config = dict(
    hidden_size=96,
    d_shared_expert=64,
    hidden_act='tanh_gelu',
    normalize_top_k=False,
    routed_scale=1.0,
    lr_router=0.00127,
    learning_rate=0.00939,
    beta1=0.95,
    dataset='wikipedia_en',
)
Below are experts of layer 3 (counted from 0) of a mixture-of-experts language model. Rows are named router (the router's row for the expert), up (a neuron's input weights, with its number) and show model dimensions 0-95. Each number is 128 + 24 x the weight over its row's rms, rounded and kept within 0 to 255.
After each expert's rows: a language model's description of what the expert responds to. This comes from a sample of Wikipedia text that the model never trained on.

# expert 55
router [147 139 129 111  85 113  92 122 127  99 161 166 108 117 161 106 143 147 128 174 165 128 109 164  93  95 136 152 156  95 139 116  76 121 150 138 147 115 106  85 133 125  96 146 176 122  92  89 157 125 141 145 139 111 118 146 101 129 117 113  66 111 122 121 124 151 120 117 123 192 124 139 119 125 150 138 122  95  88 138 134 130 156 140 176 149 156 155 123 102 118 131 118 124 125 115]
up8 [136 174 151  97 128 148 149  80 145 144  97 167 115 137 128 164 123 163  95 183 147 146 146 170 114  95 142 119 124  99 149 127 116 152 147 156 169 153 108 122 117  93  93 120 129 119 108 152 151 133 147 154 121 137 112 128 153 112 102 108 105 133 102 110 170 156 111 138  87 135 132 126 135 128 158 153 107  71 143 148 134 145 131 139 189 111 124 158 108 105 115 126 138 132 136  85]
up9 [119 102 100 113  83 126 114 106 171 100 151 114 135  83 127 154 133 106 116 111 120 131 108 125  83 134 139 139 134 129 110 103 100 126 149 126 126 102 120  51 131 103 136 109 155 112  92 142 143 125 122 124 131 166 122 141 118 128 186 115 101 141 132 100 169 119 125 128 143 133 143 160 151 163 131 128 140 138 116 131  89 166 205 138 157 160 124 162 116 119  76 108 123 115 125 114]
Description: Vowel-led inner syllables. Inner word pieces starting with a vowel after one consonant, like t-im-ber, unt-im-ely, Inv-as-ion, D-id-ogobius, tand-em.

# expert 41
router [122 111 144 133 125 114 116 108  59  92 138 167 113 119 120 145 139 117 142 114 177 109 160 130 152  98 170  93 176 127 138 123 111 126 140 127 125 147 120 127 118 145 117 141 150 125 165 130 125 125 165 141 125 127 158 177 122 203 115 124  81 123 123 143  89  99 160 159 147 124 110 125 152 103 120 100 109 109 145 153 144 121 139 115 156 186 140 129  97 125  99 155 159 127 142 132]
up2 [144 156 143 131  88 138 128 125 116 100 123 155 112 164 129 163 152  79 126  95 138 137 134 106  96 131 159 114 186 130 126 124  88 130 138 142 177 136  92 109 143 163 103 152 123 149 158 134 112 128 103 195 143 156 154 122 129 107 119 142 123  94 142 124  98  99 135 152 140 147 139 156 181 109 121 135  99 122 142 104 109 116 159 157 114 146 137 169 154  93 143 106  98 160 116 109]
up3 [109 118 170 165 126 123  98 139 121 126 147 143 110 118 149 135 115  96 128 120 173 130 153 108 151 154 143  70 150 138 115 125 135 156 141 105 159 126  90 136 123 134 158 152 123  98 119 157 151 135 167 149 100 162 140 161 146 115 105 108 155 133  95 118 112  93 101 132 101 157 125 145 174 152 144  91 116 138 100 158 121 123 139  97  99 185 106 135 108 166 131 161 165 134  90 159]
Description: Word-internal consonant clusters. Middle pieces with x, ult, ass or cept after a short word start, such as anxiety, axis, Sultan, except.

# expert 17
router [136 112 136 122 122 126 143 138  98 115 139 197 123 157 141 115 142 155 116 139 145 155 156 130 113 131 163 148 161 165 101 130 152 130 155 106 116 124 117 113 100 139 104 108 183 133 130 101 133 111 132 138 158 164 113 131 156 124 111 121 145 122 132 109  80 131 160 162 106 134 105 192 159  98  94 106 121  93 138 173 150 115 144 139 139 133 124 133  73 165 134 144 162 116  74 118]
up5 [114 143  88 146  85 158 142 105 129 157  91 180 145 121 111 161 159  95 130 161 148 118 130  79 144 110 151 141 131 155 118 110 166 117 136 151 119 117 126 131 129 109 111 149 123 119  82 115 161 119 112 124 112 136 148 137 141 113  82 128 108 102 125 129 118 147 142 114 162 157  85 169  94 123 133  83 124 128 135 115 146 134 178 153 183 119 131  91 127 110 112 137 137 112 135  66]
up6 [124  91 114  93 100 106 120 127  89 173  85 191 148 156 104 117 133 134 139 111 137 156 149 161 126 141 116 130 163 115  97 114 131 139 128 137 150 112 111 113 186 159 113 106 120 111 118 150 152 102 103 109 112 133 139 128 116 132 104 142 153 125 146 120  79 127  96 132 123 109 104 168 123 140 117 111 163  87 167 143 119 123 147 153 154 103 174 134 114 153 173 118 145 144 124 181]
Description: Linking prepositions. Prepositions and conjunctions introducing a phrase after a verb or noun, especially as, by, for, with, while, including.

# expert 21
router [154 163 111 108 134  96  97 185 134 134 138 128 124 129 137 140  99 180 105 139 139 166 151 157  88 158 126 127 162 155 116 124 165 135 118 109 129 172  76 145 150 134 147 111 108 144 114  99 146 129 132 137 137 101 134 121 150 140 132 123  71 120  55  96 114 105 134 135 119 129 143 113 138 137  81 127 147 141  61 125 118 128 124 114 161 126 157 119 108 139 139 146 149 166 130 139]
up0 [130 118 138 107 124 145 165 148  98 146 148  95 149 105 158 156 108 131 103 107 111 170 128  94 129 124 159 115 140 146 170 161 166 121 133 133 141 132 100 166 108 134 118 102 140 132 117 137 134  91 126 165 115 141  95 123 188 106  87 114 124 127 117 117 141 119  94 178 115 124 109 132 124 157 142  87 132 129  99 106  80 104 105  84 171 140 106 103 144 119 133 132 114 182 146 165]
up1 [148 120 119 124 145 115 105 157  89 128 132 121 115  70 128  79 147 156 143 139 124 145 141 171  99 167 151  85 152 169 124 101 163 112  76 108 141 148 116 132 113 180 163 118 160 157 120 142 131 127 129 119 130 112 143 122 102 137 166 129 155 117 126  92 149 131  96 157  96 109  84 139 115 134 167 101 138 161 123 128 109 145 151 131 134 166 170 128 112 111 142 175 129 138 126 123]
Description: Word-start consonant pieces. Lowercase word-opening fragments like t, ch, th, wh, sh, b at the start of split common words: wh-istleblower, th-ings, tou-chdowns.

# expert 4
router [167 108  99 125 143 135 102 153 117 139 126 122 129 158 160  88 158 186  92 135 127 125 105 130 149  98 190 136 132 127 132 141 136 129 124 118 146 146 128 126 119 131 152 130 150 116 158  86 155 103 155 112 137 112 108 181 121 172  96 106 116 120 122 162 129 132 137 152 125 124 189 162 133 137 129 109 108 139  91 170 130  73 130 133 142 115 136 150 112 157  92  97  76 114 120 132]
up1 [105 125 118 152 150 168 166 138 147 100 155 133 159  87  98 113 142 161 138 102 116  98 115 121 156 139 132  96 102 102 112 100 125 113 137 153 180 116 147  87 140 146 130 116 150 130  79  93 105 128 135 112 140 133 101 138 140 167 104 104 147 102 134  66 105 149 142 149  99 143 122 120 146 179 129 145 149 136  82 149 184 111 150 134 137 103 142 120 118 153 120 135 137 125 165  99]
up2 [115 113 125  96 104 129  91 107 136 133 166 112 149 122 148 167 119 151 130 121 108 116  68 110 144 105 140 101 146 144  81  85 153 177  95  98 138 167 109 138  93  84 148 180 154 105 144  89 153 110 115 155 140 159 128 131  56 157 133 128 114 153 112 137 122 122 138 160 109 136 151 151 134 128 123 131 153 116 137 129 150 113 126 117 133 148 141 120 128 163 125  99  99 107 147 110]
Description: Opening parentheses and quotes. Opening brackets and quotation marks that begin a parenthetical, year, abbreviation or quoted title, e.g. (1900), (aged 76), "KOD".

# expert 25
router [145 141 152  84 123 132 133 186  96 111 112 139 165  93 150 127 113 160  91 154 111 131 151 106 110  99 160 110 158 179 102 142 129 104  97 130 168 110 126 142  92 126 149 138 141 137 115 127 147 121 137 133 128 125 111 153 102 152  93 117 160 128  99  86 104 130 111 159 137 115 143 159 140 148  84 122 128  92 118 138 110 113 106 128 140 167 172 127 128 188 134 170 129 164 145 108]
up3 [168 107 129 146 130  95 175  77 156 123 138 122  93 122 102 137 144 136 118  84 172 164  75 119 109 129 122 123 140 121 130 109  86  98 133 113 165 176 146  88 132 146 120 138 163 107 146 101 113 143 141 136 142 139 144 128 113 124 145 105 118 132 109 146 132  99 101 105 179 138 179 163 169 117  79 129 141 120 127 138 122 121 120  94 146 121  81 116 165 131 103 141 137 138 135 129]
up4 [155 139 148 140 121 139 150 130 120 103 113 145 172 152 137 127 133 111 109 136 109 146 115 167  93 117 141 197  98 160  78 132 111 148 135 161 136 145 120 127  64 106 102 156 107 148 116  94 137 102 110 142 112 158 118 117 118 121 115 180 137  87 105  96 123 121 114  89 115 129 133 159 129 123  90 103 144 120 106  92 147 110 159  99 124 175 146 122 152 144 116  99 130 105 155 100]
Description: Field and list separators. Colons in "Field: value" infobox lists, plus dashes, slashes, plus signs and middle dots in lists and tables: Kingdom:, Position:, 1887 –.

# expert 37
router [117 106  98 113 138 118  98 116 111 128 166 137 147 156 124 183 132 157 123 163 105 126 158 149 138 135 160 108 126  97 134 125 106 139 143 151 130 139 147 104 144 121  89 118 158 138 135 119 149  89 143 106 114 187 130 163  90 120 131 116 127 129 122 148 114  46  89 127 145 147 121 146 144 159  93 121 102  85 144 106 144 106 131 115 135 130 138 166 114 161 100 153 120 181  98 102]
up4 [123 100  83 169  96 106  98 104 139 149 144 155 150 114 146 145 131 198 117 150 132 136 176 128 157 158 115  89 171  98 113 142 166  85 143 163 103 127 133 110 117 150 104 146 167 105 149 104 134 117 167 139 122 143 116 172  97 110 111  99 103 129 144 156 129  81 129 110 122 137 135 121 133 132 114 125 109 101 154  94 116  69 142 136 133 129 153 134 115 112 111 109 124 139 117 115]
up5 [ 99 132 146 118 138 165 121 141  95 103 145 122 139 159 117 146 168 147 114 130 122 151 155 123 171 136 179 118 121 127 108 125  98 138 124 107 111 150  94 115  97 120 120 129 169 116 119 143 120 133 140 115 120 118  99 143 121  96 145 151 147  92  81 105 120  56 125 150 115 148 163 111 124 126 113 177 104  86 106 116 106 129 101 150 127  96 143 110  92 144 140 167  79 148 107 175]
Description: Latin-style word endings. Final pieces of taxonomic and foreign names, especially in species and family lists: -inae, -idae, -ensis, -ium, -ia, as in Phaneropterinae.

# expert 33
router [146  85 122 110 146 125 109 148 123 117 100 131 125 100 168 144  95 167 131 123 123 113 161 120 141 129 144 142 131 125 112 140 163 147 134 109 135 178  87 117 135 139 124 114 134 128  84  87 115 148 174 119 123 105 146 137 164 112 126 134 138 125  71 116 140 110 125 121 153 181 146 153 174 182 137 137 145 141 111 121 153 120 156  98 136 151 155 194  96 177 107 117 110 127 148 118]
up8 [124 117 174 120 109 149 145 142 133  87  97 161 111 137 146 151  87 157 135 134 117 135 127 100 124 120 124 137 155 123 158 165 136 118  88 125 134 170 113 158  92 134 109  82 123 117 122 143 126 112 181  73 120 145 143 159 126 122 104 120 138 143  84 117 133 112 119 118 116 120 139 157 162 175 167 142 190  92  92 159 109 128 114 102 115 148 164 142 123 140  81 143 138 112 132 131]
up9 [135 143 144 131 122 114 137 140 134 134 171 138 101 123 172 132 123 173 119 163 153  89  95  72 107 137 138 131 139 118  86 138 149 154 117 123 131 132 101 169 102 130  93 124 125 120 165  97  85 119 132 173 167 139 141 158 119 144 141 165 149 117  96 155 129 102 140  92 110 161 119 108 133 167 128 156 182 117 103 134 144 103 151 107 146 132 155 160 116 144 154  83 104 130 104 124]
Description: Function words and negation. Auxiliaries, pronouns and connectives in running prose, especially not, can, may, would, them, it, however, after commas or that.

# expert 5
router [154 137 105  96 119 115  56 170 133 161 124 148 150 173 119 151  98 138 113 146 185 115 137 154 138 145 176 120 191 165  79 115 127 150  96  80 140 142 130 132 115 131 135 131 110 138 126 126 118 122 128 115 143 130 155 148 121 108 104 130 149  90 136  86 123 112 123 110 136 123 155 152 123 136 100  70 111 120 142 142 139 129 126 131 155 110  98 119 127 113 122  98 108 147  95  93]
up8 [ 87 123 138 113 129 147  98 148 129 156 151 130 148 129 124 103 110 117 105  95  86 147 136 106 153 144 151  98 108 121 160 143 127 171 147 134 156  86 138  84 110 126 117 101 134 160  89  85 101 103  95 135 149 164 167 149 144 146 126 132 120  96 158 150 139 150 143 147 131  84 144 136 204 174 145 119 142 127 142 133  81 135 135 130 114 156 138 140 124 123 133 116 175 147 142 115]
up9 [130 112 173 136  65 103  92 100 132 184 107 116 136  98 138 124 166 143 145 148 131 144 120 160 135 134 147 114 105 135 114 117 153 140 141 120 125 153  80 143 161 108 168 144 145 177 109 127  71 123 114 154 146 144 116 101 117 149  80 153 113 128 132 126 122 115 135 146 127 138 137 136 125 105 157  67 157  69 143 145 146 145 125 124 102 169 118 135 126 105 117 116 110 156 127 148]
Description: Capital-letter name starts. Single capital letters or short capitalized pieces opening a proper name, often L, R, W, such as Lions, Linlithgow, Hainault.

# expert 44
router [192 138 137 122  88 116  96 131 138 137 154 174 118 110 115 145 110 144 126 148 128 130 167 126 128 121 131 140 134  88 114 157  95 142 125 150 137 127 108 150 154 165 148  84 143 132 138 153 116 139 132 118 133 105 157 129 166 122 127 151 120 124 115 130 117 124 125 161 145 170 119 185 147  96 147 117 152 113 119 148 125 118 131 211 122 170 164 179 113 109 110 128 104 153  98 165]
up3 [156 136 160 181 112 106  92 113 121 167 145 122 102 119 108 150  66 170 120 138 147 143 184 123 115 130 111 130 117 131  98 154 144 137 116 107 133 106  73 128 135 126 164 108 107  91 129 140 187 128 177 116 114 120 138 139 160 106 115 138 125 131 125 153 120 110 132 129 137 154 119 143 131 149 139  92 131 154 130 123 118  75 115  92 112 168 137 122 131 121  95 159 121 118  88 172]
up4 [165 119 125 127 108 122 112 103 125 132 115 148 155 135 131 105 115 120  65 144 111 156 149 111 111 145 147 129 175 202 121 104 129 146 145  94 135 166 135 124  97 173 127 154 153 150 124 151 140 110  98 135  95 139 131 122 155 138 109 162 141 165 124 102 126 169  97 146 106 108 117 200 159 134 135 159 133 133 144 120 145 138 144 125 149 177 139 162 130 121 117 117  93  96 145 135]
Description: Vowel pieces after capitals. Vowel-bearing pieces right after an opening consonant or capital, such as e in B-efore, ere in mere, ime in Prime.

# expert 1
router [143 132 126 103 116 120 138 110 141 104 150 168 109 153 110 102 136 128 134 124 123 131 101 138 137 135 152 124 150 120 126 153 125 121 123 127 116 136 134  78  94 117 143 115 121 103 100 158 122 137 168  94 134 158 159 124 140 120 136 118 131 105  49  88 126 120 126  96 135 103 129 113 180 123 126 136 100  43  84  79 131 144 148 111 150 132 158 154 110  99  88 127 110 110 122 175]
up3 [105 106 106 147 157 182 117 171 136 140 178 126  97 135 120 160 123  95 131 121 118 137 135 119 115 122 125 131 133 122  87 105 115 133 117 108 130 153  85 123 119 134 105 154 102 106 121  95  98 139 128 111 148 151 116 107  57 130 103 144 112 185 136  76 155 103  87  76  94 133 133 125 131 106 152 145 145 151 142 117 111 147 156 148 109 124 146 160 127 106  81 120 156 149 124 121]
up4 [ 97 132  73 103 108 100 115 122 117 173 143 136 126 137 103 157 115 164 133 189 131  93 116 122 150 148 124 106 141 148  96 132 164  96 137 130 160 145 159 133 115 166 126 167 144 126 146 132 132 136 107 168 150  93 150 152 125 148 113  96 108 122 138 146 164 119 103  87  95  94 138 174 159 124 116 125 133  85 152 124 137 128 114 149 111  63 130 142 160 151 138 125 144 150 143 130]
Description: Clause-break commas. Commas, including ones fused with a bracket, period or quote, after a noun phrase or clause in prose: "manager,", "Lord Street,", "phase,".

# expert 12
router [152 109 135 136 138 150 124 106 100 157 172 136 149 174 132 133 140 125 122 159 140 133 130 142 119 155 169 103 112 181 100  69 135 130 153 138 121  92 127 156 128 132  95 120 140 150 112  72 157  93 141 154 128 123 165 139 110 123 136 136  98  75 137 143 111 118 111 144 136 155 125 119 138  99  85 117 159  82  94 116 190 123 146 138 120 146 115 139 126 135 106 144 127 183 115 133]
up3 [127 129  98 125 143 142 137 127 115 131 122 161 200 132 112 168 111 150 117 125 135 141 156 145  92 126 143 107  84 147 102  91 155 134 122 164 109 120 101 108 134 130 143  73 135 135  85  92 130 133 113 136 170 131 123 141 178 128 108 130 103 131 104 176 111 102 120 115 165 142  96 111 181 123  98 135 111 155 104 171 147 143 121 147 102 114  99 141  99 114 147 128  83 148 122 129]
up4 [168 150 149  99 169 133 135 137 100 108 149 164 151 181 129 133 147 104  83 153 165 106  83 138 125 112 156  74 147 176 123 110 153 116 133 131 132 117 117  86 124 126 107 106 137 110 108 148 152 127 136 100 114 119 110 102 109 143  88 114  87 108 118 140 168 153 128 147  95 132 159 103 113 134 126 128 133 109  85 116 142 162  91 114 120 152 114 115 100 105 118 163 104 126 114  86]
Description: -ic and -er endings. Word-final pieces such as ic, er, ian, ator, or, often in names and adjectives: ballistic, Connecticut, academic, Corridor, Studebaker.

# expert 49
router [139 170 105 112  49 156 124 161 108 121 119 125 123 131 156 173 121 109 131 124  98 190 168 170 156 103 153 141 120 112  97 127 111 117 130 124 136  99 119 129 136 151  95 119 134 114 123 101  94 128 137 122 145 138 131 144 145 142 127 101 140 111 116 134 146 124  94 128 119 110 168 119 184 106 134 115 144 121 117 144 174 135 149 179 157 144 145 111 102 136 113 124  69 131  91 145]
up12 [147 188 121 139 139 109 123 128 119 129 151 133 120  90  91  82 130 117 136 139 136 169 113 156 109 130 127 130 121 146 101  93 126 151 103 140 118  79 140 105 126 103 129  91 132 139 133 131 166 123 130 103 157 113 130  99 156 136 130 143 135 133 105 132 158 153 101 176  76 134 130 163 137 128 164 113 141 140 114 115  93 134 108 118 187 136 196 127 123 100 153 170  96 123 104  93]
up13 [133  98  73 113 129 175 122 102 131 157 135 150 159 127 129 150 121  99 103 111 112  87  73 135 169 104 116 147 130 113 127 137 126 157 124 172 142 122 123  98 124 135 160 156 128 135 165  88 139 160 133 140 107 115 131 134 139 158 110 119 108 156 149 167 114 124 110 143 110 165 164 125 157 137 121 137 121 132 151 126 155  94 142 127 135 137  95 104 114  82 158 105 139  44 140 131]
Description: Prepositions, mostly of. Prepositions linking nouns, above all "of", also in, about, among, between: Order of battle, Places of worship, allies of.

# expert 14
router [136 131 123 104 107 103  90 112 121 136 143 135 125 120 115 134 101 117 159 157 167 151 135 117 122 139 149  84 115 118 131 143 173 184 147 150 138 122  86 137 100 164 146  98 155 120  91 140 128  94 162 124 147 169 205 135 111 125 152 110  89 155 100 160 125 108 108 134 137 136 130 179 148 112 113 135 134 133 125 121 116 128 151 149 165 146 156 164  99 129 133 160 167 151 104 132]
up1 [128 134 122 109 114 151 145 113 108  91 158 126 118 120 142  93 120 101 163 138 113 188 137 143 126 112 114 106 125 114 160 139 142 182 110  73 131 122 122 118 106 145 117 142 129 122 132 124 122 119 107 142 199  99 180 130 140 109 126 102 135 134  85 162 138 134 111 108 115 115 186 163 156 110 114 133 136 118 128  72 108 129 165 148 147 120 139 149 124 158 162 141 104 129  77 142]
up2 [171 160 122  93  95  86  75 131  86 107 134 144 123 157 117  90 132 116 121 124 105 102 142 145 144 105 147 115 131 125 187 143  72 136 100 143 102  96 119 152 137 122 137 148 125  85 128 131 145 130 129 108 128 161 182 107 111 122 138 114 143 188 115 167 116 136 115 134 125 122 146 145 146 121 114 114 150 159 118 141  86 135 166 139 158 168 152 163 106 138 123 139 115 145 123 158]
Description: Word-start pieces after prefixes. First letter piece of a word after un-, an opening parenthesis or quote mark, such as p in unpaved, f in "fervently".

# expert 58
router [134 127 109 122  94 140 126 152 121 116 120 132 126 122 143 170  68 147  93 119 111 115 107 126 120 128 124 102 141 142 124 119  99 124 111 120 147 143 111 121 122 117 116 125 106 169 143 104  91  85 232 109 124 123 144 166  99 147 108 143  96 132 149  84  97 128 121 142  98 109 114 115 140 143  86 132 132 140  88 115 159 114 134 141 148 163 163 134 114 140  99 167  99 132  89 113]
up2 [100 202 166 148  98 108 144 101 136 123 137 123  87 147 158 171 104 131  94 102 130 159 110 154 103 130 143 153 148 126 137 146 140 115 115 195 100 162 112 114  97 134 174 127 137 181 137 106 115 107 102 119 115 122 148 149 135 119 136 135 125 102 126 135 117  95 110 113 107 137  96 157 127 156 101 145 114 149 110  88 136 139 100 137 138 180 134 124 105 141 108 131 110 132  91 102]
up3 [148 155  99 117 112 149 120 149 152 142 130 117 102 155 107 137 150 136  98 178 177 110 113 127 124 145 141 127 201 184  81 103 157 150 121 162 147 115 130 113 104  90 109 100  99 126 138 114 108 105 105 110 137 177 138 108 147 139 116 132 113 118 160 111 141  85 145 142 140 173 107 119 128 144 144 121 123 134 169  93 117 146 124 156 125 139 135 144 151 128 144 176 100 144  93 120]
Description: Word-final t-endings in verbs. Word pieces ending in t, ct, nt, ot completing verbs and nouns, as in perf-ect, bur-nt, though-t, me-ant, often before to or by.

# expert 6
router [127 163 128 125 109 134  87 173 128 141 125 129 138 111 112 192 130 123  97 108 152 150 123 141 110 145 126  86 138 116 136 103 135 154 110 107 131 151 116 107  84 148 146 121 140 118 150  81  89 141 141  75 150  74 129 136 179 129 104 112 133 108 122 139 124  57 143 147 147 131 142 101 117 110  88  77 114 146  96 113 145  83 136 135 162 127 131 132 104 140 131 132 143 157 142 132]
up2 [134 154 120 104 107 120 164 116 100 106 151 122 182 164 122 135 108  80 152 134 133 146 111  93 155 134 128 119 144 135 145 148 129 129 153 120 173 124 130 108 100 147 146 153 131 161 137 140 134 124 118  87 140 126 130 167 128 134  80  93  71 147 112 121 105 131 131 137 135  81 162 123 153 115 112 138 160 127 109 129 126 155 118 136 147  63 120 124  98 138  82 118 187 118 174 116]
up3 [144 152 136 115 183 165 103 122  94 136 123 136 142 114 128 181 178 135 146 160 159 151 130 128  69 152 114  69 158  94 116 129 174 137 113 104 153 141 103 115 153 123 102 147 149 112 128 102 115 149 122 117 133 120 167 127 142 101  78 105 155 125 115 135 145 129 140 135 134 131  97 120 181 159  65 130  97 117 129 119 137 145 152 128 114 128 133 112 105 131 106 129 115 163 127 120]
Description: Word-initial d/pr/tr pieces. Opening pieces of common words after articles or prepositions, mostly d as in draft, domestic, digital, plus pr, tr, prov.

# expert 9
router [158 177 110 118 100 144 122 144 111  94 178 179 128 129 119 126 152 153 129 158 136 154 137 134 104  80 166 140 148 104 121 118 160 143 101 141 121 117 111 127 144 149 126 102 147 113 164 137 162 136 131 153 126 139 194 131 138 189 135 150  75 130  78 130 106 118  98 108 140 149 158 131 116 112  99  74 151 151 130  95 146 131 138 123 131 125 134 131 101 116 126 116 123 115  90 138]
up0 [104 137 109 143 147 121 122  91 116 101 154 159  92 174  91 149 145 149 120 136 108 151 131  91 124 149 143 134 155 136 161 157 105 107 110  75 129 141 126 130 110 104 125 113 150 154 151 107 105 113 111 125 115 139 129 140 150 166 115 130 144 142 141 152 143 148 111  98 113 138 145 120 117 105  31 102 175 144 129 151 104 117 146  82 131 181 130 148 130 149 103 145 128 111  96 110]
up1 [105 104 117 180 115 112 145 118 136  95 123 141 132 114 124 112 128 123  64 127 131 103  92 129 134 106 135 124 131 116  93  54 129 141  81 124 162 142 171  99 143 118  84 139 125 138 164 136 140 121 135 136 144  80 122 131 157 127  85 141 174 119 112 129  99 108 127 135 134  90 122 104 125 129 140 139 143 101 109 139 131 125 192 125 118 123 158 135  88 139  87 102 124 104 134  84]
Description: "The" and -ar- pieces. Sentence-initial The/the after a period or heading, plus mid-word pieces ar, el, Par, Car, Har in names: C-ar-los, P-ar-liament.

# expert 22
router [154 136 105 137 120 135 133 139 105  95 125 115 140 155 156 123 141 126 128 108 110 164 117 156 149  93 133  99 184 148 135 134 132 122  88 100 166 111 144 113  98 107 138  95 144 134 152 103 121 123 131 109 162 139 136 138 122 149 103 110  71  69 124 106 132 142  66 129 172 183 124 160 126 111 138 110 103  76 102 154 101 125 156 105 131 111 150 154 108 108 129 156 134 145 140  99]
up6 [110 120 125  98 114 127 131 128 163 120  77 154 187 161 142 148 137  89  97 141 150 133 127 136 111 126 102 172 122 110 154  83 133 130 114 104  84 125 159 142 119 140 130 129 157 153 147 111 110 134 128 129 138 130 121 133 103 153 102  94 139 150  97  93 132 106 132 130 112 178 111  91 152 122 106 143 163 155 140 161  91 131 121 172 200  88 119 120 105 122 109 140 148 112 136 108]
up7 [150 137 107 125 107 142 137 126  77 141 143 158  95 119 122 109 162 143 117 103 125 137 143 126 149 141 138 152 158 130 131 130  60 136 111 123 147  95  76  97  95 100 140 134 173 146 122 126 149 148 107 183 131 144 135 144 140 163 143 127  82  94 170 104 145 145  96 119 119 154 159 168 103 110 132 137  94 135 103  99 125 138  87 125 110 111 106 137 119 152 118 173  89 136 123 153]
Description: Table column separators. Pipe characters separating cells inside wiki tables (results, rosters, elections), and semicolons separating names in lists.

# expert 15
router [142 136 132 149 139 122 134 152 150 131 149 128 148 152 140 143 146 114 134 123 106 177  98 150 128  92 121 121 216 161 123 133 105 131 100 112 140 120 118 104 132 159 122 122 130 141 144 109 103  84 168  75 137 157 123 146  99 169 118 141 112 136 131  69 132 136 109 142 110 173 129 188 106 151 100 124 111 135 128 146  99 109 130 151 135 162 137 184 104 105 121 147 119 146 116 140]
up5 [153 100 150 129 129 156 177  94 115 121 145 118  92 163 122 128  93 177 116 132  97 136  87 103 122  94 122 142 170 162 151 136 134 154 102 122 134 130 128 116 128 116 125 144 120 120 140 151 145 121  89 140 127 161 203 117 103 113 130 167 155 108 103 123 125 118  97 139 134 163 121 149 114 114 114  93 132 163 113 106 131 116 130 133 170 175 147 136 174 126 118 150 121 165  77 137]
up6 [ 98 145 192 161 158 158  65 131 121 137 119 140 138 150 118 132 172 117 125 134 148 188  70 160 131 140 135 110 130 125  97 162 111  90 135 138 146 146 158 143 126 156 157 123 137 142 179 144  98 120 173 119 123 146 120 147 125 134 100 157 128 123 138 148 119 131 118 107  77 107 108 139 130 119 144 134 131 117 108  98 122 100 130 120 146 163 121 197 108 137 143 137 139 149 137 126]
Description: Table cell separators. Pipe characters between cells in wiki tables, mostly after numbers in stats, standings and climate rows, plus semicolons in lists.

# expert 48
router [127 127 107  89 131 201  97 137 158 164 173 107 127 115 121 149 149 152 129 123 128 101 147 114 148 139 141 106 178 137 146 144 119 142  92 111 150 134 114 115 161 125 112 125 175 129 120 117 179  78 145 124 145 102 131 136 173 146 114  84 153 134 103 117 109  98 110 130 119 135 137 159 124 128 102 132 182  85 137 137 121 104 145 127 139 188 105 157 123 126 117 153  98 127 142 125]
up3 [ 96 128 105 124 141 122 143 163 172 178 133 131 137 108 110 161 110 157 143  99 105 104 125 138  88 129 131 105  85 141 125 144 138 118 136 114 103 107 158 111 117 153 126 110 161 159 147 139 157  72 146  86 171 161 175 146 143 123 135 164 134 106  75 121 136 125 107 135 104 154 135 144 131  98 171 126 166 128 142 128 142 146 145  95 169 155 146 125 123 156 120 112 170 126 116 100]
up4 [ 98  91 128 168 145 101 167 122 132 116  90 140 117 134 113 104 175 120 184 150 130 120 136 128 120 129 142 101 131 139 111 131 137 132 115 132 133 133  46 113  80 105 135 141 109 131  86 115 170 139 170 149 124 105 130 138 112 145 126 101 180 133 132  96  95 103 119 104 115 123 125 104 132 118 103 108 197  98 116 134 166 118 109 143 131 140 110 132 142 127 115 160  93 152 121 110]
Description: Accented and diacritic letters. Accented Latin letters and their byte pieces in Turkish, Polish, Finnish, Slavic and Thai names, like ş, ä, č, í, ö.

# expert 29
router [159 156 127 113 149  99  99 106 141 113 116 148 140 194 122 130 112 138 136 124 120 143 157 132 121 115 137 130 122  97 129 140 125 156 140  97 137 148 134 142 100 153  68 125 134 141 120 122 152  90 175 110 132 130 154 145 129 114 122  92 145 117 143 110 131 132 104  89 147 173 148 129 159 157 153 127 179 110 103 121 177 129 129 142 144 163 165 164 114 154 103 113  94 146  63  95]
up1 [141 122  84 146 106 135 107 102 106 149 105  95 160 141 102 109 114 120 107 143 147 130 147 127 100 162 114 142 106 107 155 153 174 127 116 125 133 163 159 120 121 102 110  89 152 108 135 147 121 158  97 133 155 164 144 181 174 178 102 101 129 167 122 160 103 103 123  90 111 114 156  93 136 136 145 119 175 128 154 102 147 127 148 118 153 178 146 122 138 141 119 115 123 116  86 125]
up2 [125 122  99 130 150 107  96 173 148  93 152 142 112 140 127  64 124 162 156 139 139 132 130 100 147 136 149 121 168 145 149 114 120 148 136 146 117 162 159 111 152 172 146 129 138 104 129 105 121  83 139 128 150  71 148 119 146 140 127 156 125 141 114 172 109  99 152 139 120 162 104 106 128  88 140 126 111 122 121 177 175  72 103  95 128 176 134 121 132 130 132 112  98 133 133 142]
Description: Mid-word endings. Final or middle pieces of ordinary English words split into subwords, such as overse-en, fright-en-ing, pass-es, str-eet.

# expert 13
router [142 129 122 116 121 109  99 128 144 106  99 166 137 133 107 146 138 135 112 134 146 140 186  84 130 123 123 131 133 130 150 121 146 153  91 138 133 150 145 129 129 164 146 144 153 132 149 108 123 120 165 118 122 137 136 147 135 203 162 152  69 119 106  96 105 105 153 157 143 137 173  84 150 126 136 148 141 120 132  96 156 115 158 154 158 159 157 153  75 177 116 162 134 124 118 147]
up2 [174 152 127 168 104 133 130 149 127 103 131 170 137 122 128 137 125  93 104 126  85  81 134 148 124 125 104 160 120 137 129 139 128 147 116 131 168 168 153 131 167 143 174 134 138 140 146 130 108 115 115 123 145 138 121 120 101 124 181 112 118 122 154 141 105  98 122 201 162 123 101 124 145 152 163 156 132 140 142 117 121 121 104 115 182 182 119 169 103 163 120 116 134 135 102 155]
up3 [122 111 113 121 148 145 131 105 147 129 147 123 126 104  97 124 114 155  93  74 137 116 123  90 142 140 149 124 118 101  85 150 165 132 135 135 143 160 153  58  79 143 127 122 123 116 117 119 127 123 158  95 147 141  96 161 100 169 113 141 117 130 120  93 101 116 137 110 139 126 101 149 116 179 117 174 151 111 173 130 161 110 139 164 145 171 107 147 139 126 105 178 104 122 144 129]
Description: Noun after article. The noun, adjective or number right after "a" or "an" and other determiners, often followed by "of": a time, a member, a three-minute solo.